Below are experts of layer 3 (counted from 0) of a mixture-of-experts language model. Rows are named router (the router's row for the expert), down (a neuron's output weights, with its number) and show model dimensions 0-127. Each number is 128 + 24 x the weight over its row's rms, rounded and kept within 0 to 255. Numbers have three digits each.
After each expert's rows: "comes before" lists some tokens at least twice as common just after its tokens as in all text. This comes from a sample of Wikipedia text that the model never trained on. Tokens count by the router's weight.

# expert 42
router:116110124146148110107132134102090133121091098154132103123114106110133100113130139152089108159119149118114160124121142107127116118119156117154106106131104172131165125112108143107097107113143101115135114132132103125084127129136147127097110077135109135147137103128108106193141096135134133109075140136147121144133150077116101115130116093123141143102094118127160158151137137130157160147144
down0:163157125135141115100133112110137124150119109095171127109108115117098130132110069123141116144135147055134124126118105158121120117142134153124143145161160096157092123121117132078110158135155113111077102111178156111082122158086106103082127108069131130126118108162137134148103179136101170177122140096094131109161087168121130160141122136124136123096106149136136123115115175135112126141093
down1:152149140139174147149161152130138176106119125088098139134178122167114156108083169169141117133111123117144135124168102170119156115108128145148162096107132089144121122140138148111132123154105162149167131063127069135134113113121128089153148141157107112124144137121106136084124144162099131149167124138115151110139122160120158089129102172144094130130179142114131073125093128051139147132084
down2:129141111123138148112141114077091079103131104111098114114135143088122106110106116104128106104146135126129138107115089168128129130131126087152085141113164126145138136086112123124087123142127150114127180156090119141142130154117108095117169127114153131142156155170102106132128161120164104155139151127161141194162120130137150125108130176132126129096129100135154117136138156109165143168105
down3:178172160110128146098162139119108143089148164139108136129161119078147145157087175170131153139122151111168124137124147139179096199124149142123114126121168143098114126124129106138173118112113171120106149157135086106188126170150113140130130121176111108140154126129150128076107125135127124150200153103141122164124133151146153165127127123155155089136160108121141080130088130160129143116089
down4:128125081175129166132128096151104115112148163105143127103174157112121107161141121109133107122106074115117108151139105099120121129100126134156100126185115124128150129133099109147103114140135103107131092124131117117124112106142106130130139158138124128129088149163108147105101083103090131173129110086139152131157099119137093118113152128108155129170116128102128170116134133117110127187119
down5:118128094125151182080131109120127100144098131117155141174132146125124085126099139176164128118125137113131132133118108074116176096146094113124139133163144116175088125107145135099109128112115149139139108073109115170095134132142104111058177097132139123131130147140145111115114136156129151102145092190159114124163116099110118124142116146153110133150142113074134130172133136114136099137113
down6:143128091095108121085144098126133152155087155118109136119128150153124066072114134107131133149154120159128161104149133134095148137070090114114171103128133122099128155116125096140097122136075162137138126101119124099110139106147130134122149129129131144090134138121119161157140156171122127081141145157111136156149112177123119160145140100092174134151101177042119116145119156137103137108079
comes before: "\n\n", " The", " He", "5", "0", "1"

# expert 11
router:164163113147129130112156127143095090132103087153146122107116140128097112117128141146084152133209128078137128102104189122114096124139156121151086091149128140155174122153116159121106126120107096067185133150122139111085117128148117132112127110137061140131127108157095100145118122165134143111105136126140123185112127077143090118114130098135127125102133136152121146163117130182124152109093
down0:125202088107115159131191140119119146121155130127170142135097149110100129143134136133143081115114155122151089085126110113127092155077124169166121159123075142109107074139114090153121175134102133176124173136146117143182137089148120121101106146130133131108176131141126135085095157152154093131123115100127129145091141177154155138111113144134161109149106135089099151161162114110162114151123
down1:144121095140161102130116073138115122159149142106113131135133127133100130146098114107140095150091145121176108103172110127131131123156137144117123177136113135148126117127143108106077135124140142136152112165065132131128141101148122163134083088126139135141125088132109132098113128143098119137096119149143136165164164163116129105161080139105152123085158165098138165122128146148129148131144
down2:104115128164116164166113144151144115097171110117093105138109139113161148093156138095148138098130120126120125132127115180114106106150187133152107135139127151120127160113122118152136143120124143143138110179137108145093127150153131164088083086114132164099105129158144108118124129140158122121127143096126157073134125119115147129126076065191187138148113123139191171071130137117103160119162
down3:157154139144129125101160140135120101138101121118137103100158120121110129152118143148120118126137105135126093153148129120133139150109137153103137112150107129093104089112124141131071152120114129125159122170120116102145132115140155170107125150175134141123110131174139145090129147106110155127149133128063107149154114156116122127104132104083113150115185155145113127115135142166172134110099
down4:127162117118142125102111106103129131123136158156071125166110195121143132114103100139119130125140125094140134161134103135098118148135133131176114139173164077139104119147142092125102119112130134142128116096147129135131116150130127168134145145131146138059094150136137115096096125160116078113153130111147113118158161126149157133079152148137098136108138141096173142136113103154123132128119
down5:115129097133165128137153126095133135119097113111150151144127107107200096127130129154109183123090117137076128137121155107086115102103048189154114129160104121119093105127120106094166136103116134127135111104111154134109159153058138100132129123106164175075139086149141126129101144105128148139145096121119140106134134135115117108101100121134160174130161102134113091139103139105123167132077
down6:117126122189163137076126127135136131076189167155108122129136118138140148161155145161126107113116139143115115161155106178148121127140059113150133103166139133136190155150096162137119100115134136131135139179131113168093107169175132173170152108155092100104122150126119111159100123130102111102106152144106138141155145093143139104133139192164143148125126122148104111106144070104132151134171
comes before: ".", " | ", " |", "–", ")", "″N "

# expert 43
router:139131176130123134144157121135107081131094129154146112132150094138108100111166127154086115092121103163099152170128151114146112131111164109163129129138075134164109117159110125115118148104132123124098119142129146100119112145138134086119132121152122093105130103095092072135151092128110137120158151091165114146133119104143097106100116099125090137138105133150107157129135118144126146121116
down0:131111113143104158094107125103135119136152089100100122138125156131094142143169150096121137119111161145163094076131173130153112138108104141102127131142165176115088152146133115141132106128140119129147113086116100136155147150132139169120152144121156112148133152116110109134151163116099140155114098141140101126105086155092127093115123111089166110155107136100081100129118123163130105082139
down1:138156082152070116083186115125149133165135125119116118095110157137104156127134108113133153104154099120141133109153124100163103105090128157165180140170122121135120129143152131165142118118113134153133143140101121104105128089091104134083132138129091117139140140142115154116114155131117135148104138144120130131095126101124126124098107095168150150137131119126119111125128157091143143131183
down2:136148122114143089147130115144108139117120140137104137166118172110120138146103113086111111160106143104190158139146119159109107143177126115110116133149142125184110155136100130133133147127146113144108138095161124119157080152112094148087122103132116158125078130130105164138122126081113114100142140141096115153167105175178098134093133194182118128166104120130166065088116125158114172135134
down3:091124153135137075108148162113137129135130117137155122117112133158125106094131101122149127107127148134157120128140124147122152108100177122167177158075130175106122175099139086137120115142128089127125162153133132118149108107137121136085149125119147119141113129051160111141172142103162109118093141134121148179167128088126147145119138136166150118137125156174149147127136102127125135158080
down4:157128093139154141096121103097159092123142155114164126159115126127170132155126147142124117131125099138092124123168134115150147127138181144145099140119118100115118117128128119124141157088140079121166131151138130131099142056129165147125124122114104109127149077124181118118089137195090136179150112143159122136128087127131104095154148165138092119110163100113151160118092145132149105130156
down5:107116123092110146144137126101142124119154154176171104135160132146094129120130102148132138131144111121129105154130142101125109122143144094126140134130084064156124117101135155151116088130165116178127167090148113106131091191111138124150111106141124107113121133121117131129112136098077078150108128121092194162087082179154128090138127133123152177117113134157126115116102147140147112164113
down6:100146117081120178130098109115115118150159118142173146097132100106133150131111156112092123089128117123183134150101183149126136108134113146132136113155117109127107106095171122189146117139111097068069146086115136138138117164134155123141128097091097151103148117108130122147123161120131109118147137141127158119113099120122134127134112106081150141170137152128144146140139142123152126107164
comes before: "0", "2", "1", "3", "6", "4"

# expert 9
router:128123128145150136112138095123124104104085104132102107146114129131131106123099111115119177132125122174105158114101148122146068113129156129143092096157137150148089141124120142109113129101134116106150133158124144120127086130153122156125073133086123112087132079128084103140116094131141124091128140113145116130101144118127106134085106128115134130150132150142165125133139134173197122122110
down0:159121153156116130115114112105134149102162152103137149138179164158127122170109088137137107155125101118167137150116150159115126120090122140126103123129123170138131133112150124089113129118145160158097105119097112137116136124135124133115123122119088125118153130123121124154159141134111123081101175122101166150150122182139140158155145139153117110121113148098147135133136124112118116089132
down1:134138101155154089137138117150128147083166111126144121103128114140127098140099150130111146128126130092116126067152123170169067129157150145097126124148140158168129132164119142135137109108122119106134106101144101109130097127121099146083104122086149142138140119188104145117132122094129124124100141143132103145129143110095152143156123151094114117160143125132138150090069150122156107107123
down2:156099114149139093143103137127133107133145114173120080126100177120137142119149147149115099142116149095128154183110137154102129146166107134138117120148098154132125124146141126105110111101134070138126142127094142148170144119129129136178166126115160097159117125134064110104133139161119086145146180146125139128099109108112141112120123093112087153101094121144125175135096141129084174128113
down3:086129106142118113136111148111128136147080111127108143135124126114092137134133182106109112132138150137137127138086155120160156139118127134157129151111116135096139116178125133089116137130106089090143108128109106146113129144143121181148151111143120115122156112132138107142117104143144093123110116108135084141127062115143127130119112101130153114121080151100128144107135101133121168133098
down4:164105152167131158137144166155118114095176134141116112137143119165179106102151116109134150122140116147113127095107121127124088128107121133141151147121168175158123133121110155151150091143143144173134150099147129114094121139083190141163137152139132140160119155129108170118115122172129131177141130109128151167118147168120171145129100136115091143154111123143111147117128120116134086137124
down5:148083120144129161101141132194163116142128143159127118119138147107099110155104177164162155097145146107123121091139155107136114124170117126139164110133169178132156151120149085117154109149116164093094125141125150101105102120128131135120132121139102098133089147158138101116102124118080173128114102152141134104131130155138113122098163145178178146067149126145092120112149107129148118139140
down6:088113090092176122115123150138130165108103136116111131127121151114135108105118143119112094156139154130094112187155125177127138115122129127129131133140133127140111096123132138162188131140150128145130123108108105133116089151139126135107120116108104110140136173119115119125117151113108134144140200098116159099145165101120115143104125115137126153129126135099157107137142166111107156124120
comes before: " | ", "\n", "°N ", " |", "°W", "–"

# expert 47
router:097160195122107149115152128143118109134083093183132116119127123094109119105123121126126134149152173147126154177126137127122072158109140088134125097113084108145147121106077153104142131088158146118135138132069119125119115139149138130091072141138149128104108134129123086139136107166075164104110136148134137185128149106162096128101114160110145124087125091118140154132153111139164118124120
down0:122088112125103081132154119100102143119127143096148124125090139158164107124150155109129128123108108134134115139135077154123137153125080104123119105106105127063108121133162105133118135131109207112111140098149148144095098109113128122123097133122146166125128126139126087160116142127127106128120167120157130142112165183097107113137128122108086129142167087102129131128115114122140105092132
down1:153158152154166134166106113133138118138121126123119101129139100093111090148099073134115130174149115138157165116125177164163119137152129154152112149094130131165118154107140167130153137151139161142126130136131101125122085155142116130113131111144152093121144093178129111101077148160145120078113097125081110099136135112147117157141164109150098114130104111138087140115150119121133111078144
down2:128166122104120110093131135158172126085132123145114153155118172146121114113104127136114118112167201144130161141132099114142132109116095116176178124115148127121135132105122126175108121110132151120155151127132129104184131150160110090149137144127132130119115125160104161135135137093119176104164092143125137131147114104117131116125170132132146130140157142087076107077159161168151091154151
down3:144099142154134119072116126144194113099173149125163154087115149160095126092109169139114131100115117117145126133107118157163149111098144100127103124158142121103116093153132100118162130157132116127146144083169119083104153146113119103142147129083136129121146094137155156133128150122142151087106092149086133128145162164151138139127101126143065118162167090113107122143131124079136133128111
down4:158153139096062110182136116108157084165116127115132167119109127096100112108115143143101164134150140090121133092114153163120143144124081135066114124131130127111141098118127117165158093165142090176128107104173131164184115191166123136143096132147100119157152131135133113158059154160115142144121092141138130155191138139101113124142133104137160130125103145115129054153088130148112121098126
down5:090131161094153155147115147132123131128172130157131135128170174133135139142132143141121125151164089122111108114114174136149071101111116100160175124124146108137135154128158129115124129172069133167119175117107145155103191124120150102111156104103140137139090140145176116088115141154121097141117188128083149153158146095146139134113132172177147136142145118139184088117093130134054119125113
down6:149123114141117094141108148142170123165123148161136122117153113144129096168117144127126142100137136157167073113108098099170173136149149139096112128110127191079130066164104098115065104115089128136130126151099159095129136141157118110137137142140150125079114111148097114140094142116133146117159152123147146099113149125093101141147162171143128116116134156151123127154108177081083147119141
comes before: "–", ".", " | ", ")", " |", ","

# expert 32
router:146147131172114156147104118155143104136077144159130099104135129118095083098146128115117136114167136105094154126097150112163105135157146130128119109134087158160168121162084174118078143101116107080141139139108131137106119113142129095102110114129110112118113101145131135157156134121147139151128087112125058170095125083166088136121127074142137102120114128116147117150176154119179108122091
down0:102070159123119144117117135157098163140137109125111136085112149119138172149113107151125116108143143153132127124128113141152128136130096097138135155137100193142112160081163106158113083118138102100070133148127127143174130161127161081167118148147152102131154118132113127123141131100135123098118132107159126108116125117140143082131124089181123116131151068135092099156152114143126140131119
down1:107133115134123157103061103103131145105150097134177137117163136136144165107103084132110116099095097099141150139123145115107112103144153139137170124144093138074105129146137092128150095106145169124117123160131143121126097118144139147102138133137146109176084160115161120117118169103106132121097154103083152145119186181110170121122144137128112156121133137118093150136120155097127120145099
down2:145137128093113114154120151083106121122205153123163102132105131111186130123121143107167099155084108157144103120143099108141115089150117089117109107086122089151103104111088134141178077115105123143130134118134130105117059126116147158190088147198162136138135125131125129106157133101148102151138112138158169128101132113131143132165140129142180116121114162139127110114129121116159129159132
down3:128156141163119120138127135120108143100114162126163116145159113103076162170090141127110132123173115076120128175129173162123086127129087136106123077127128093121113134123128134092126191129093105144147118102123100143081166148133081118141125133135124166115148123166089151105091157119159160121108124178103142125131139086131078170110078131118101152099146126133168124127140138074067147124138
down4:151161111120152110150154162114134105153148116148110134169125083129123141102088175107104119102114138170159132088156158151117135173109136143155145174139134105128128152087137142078136110100155184155127143135123093085119123105126111099136145116177101126142133133132126113150143079124146126128102138096091115144104157140110106111126128166160134135129117157101189139121095077134117172130111
down5:101122120120148111095120117112117108122118125165131108163101110165133125140161146172146107128121111113172153120156147158144119158131136132140108124112129101183130144107119111135150114160131151122145088140113130125126168123091147109109096135070172163155147130107145132119140147113124120135147115126119097159138157142151161132134136134128129171117125156096141155121098144149156111124103
down6:090129117128150133119144133125171138138114127112140165115128118170130137101140107146109099134115129143138140148146066126142106126099118127138112152115137112130137140113086092144116124111152143147127131104141123138148138128102153119119111133114126161137132130118145133098152133121130089132123095148174174137092151121096156139127138115108154150059151152124134153164127108101092131148128
comes before: "2", "1", "6", "3", "4", "7"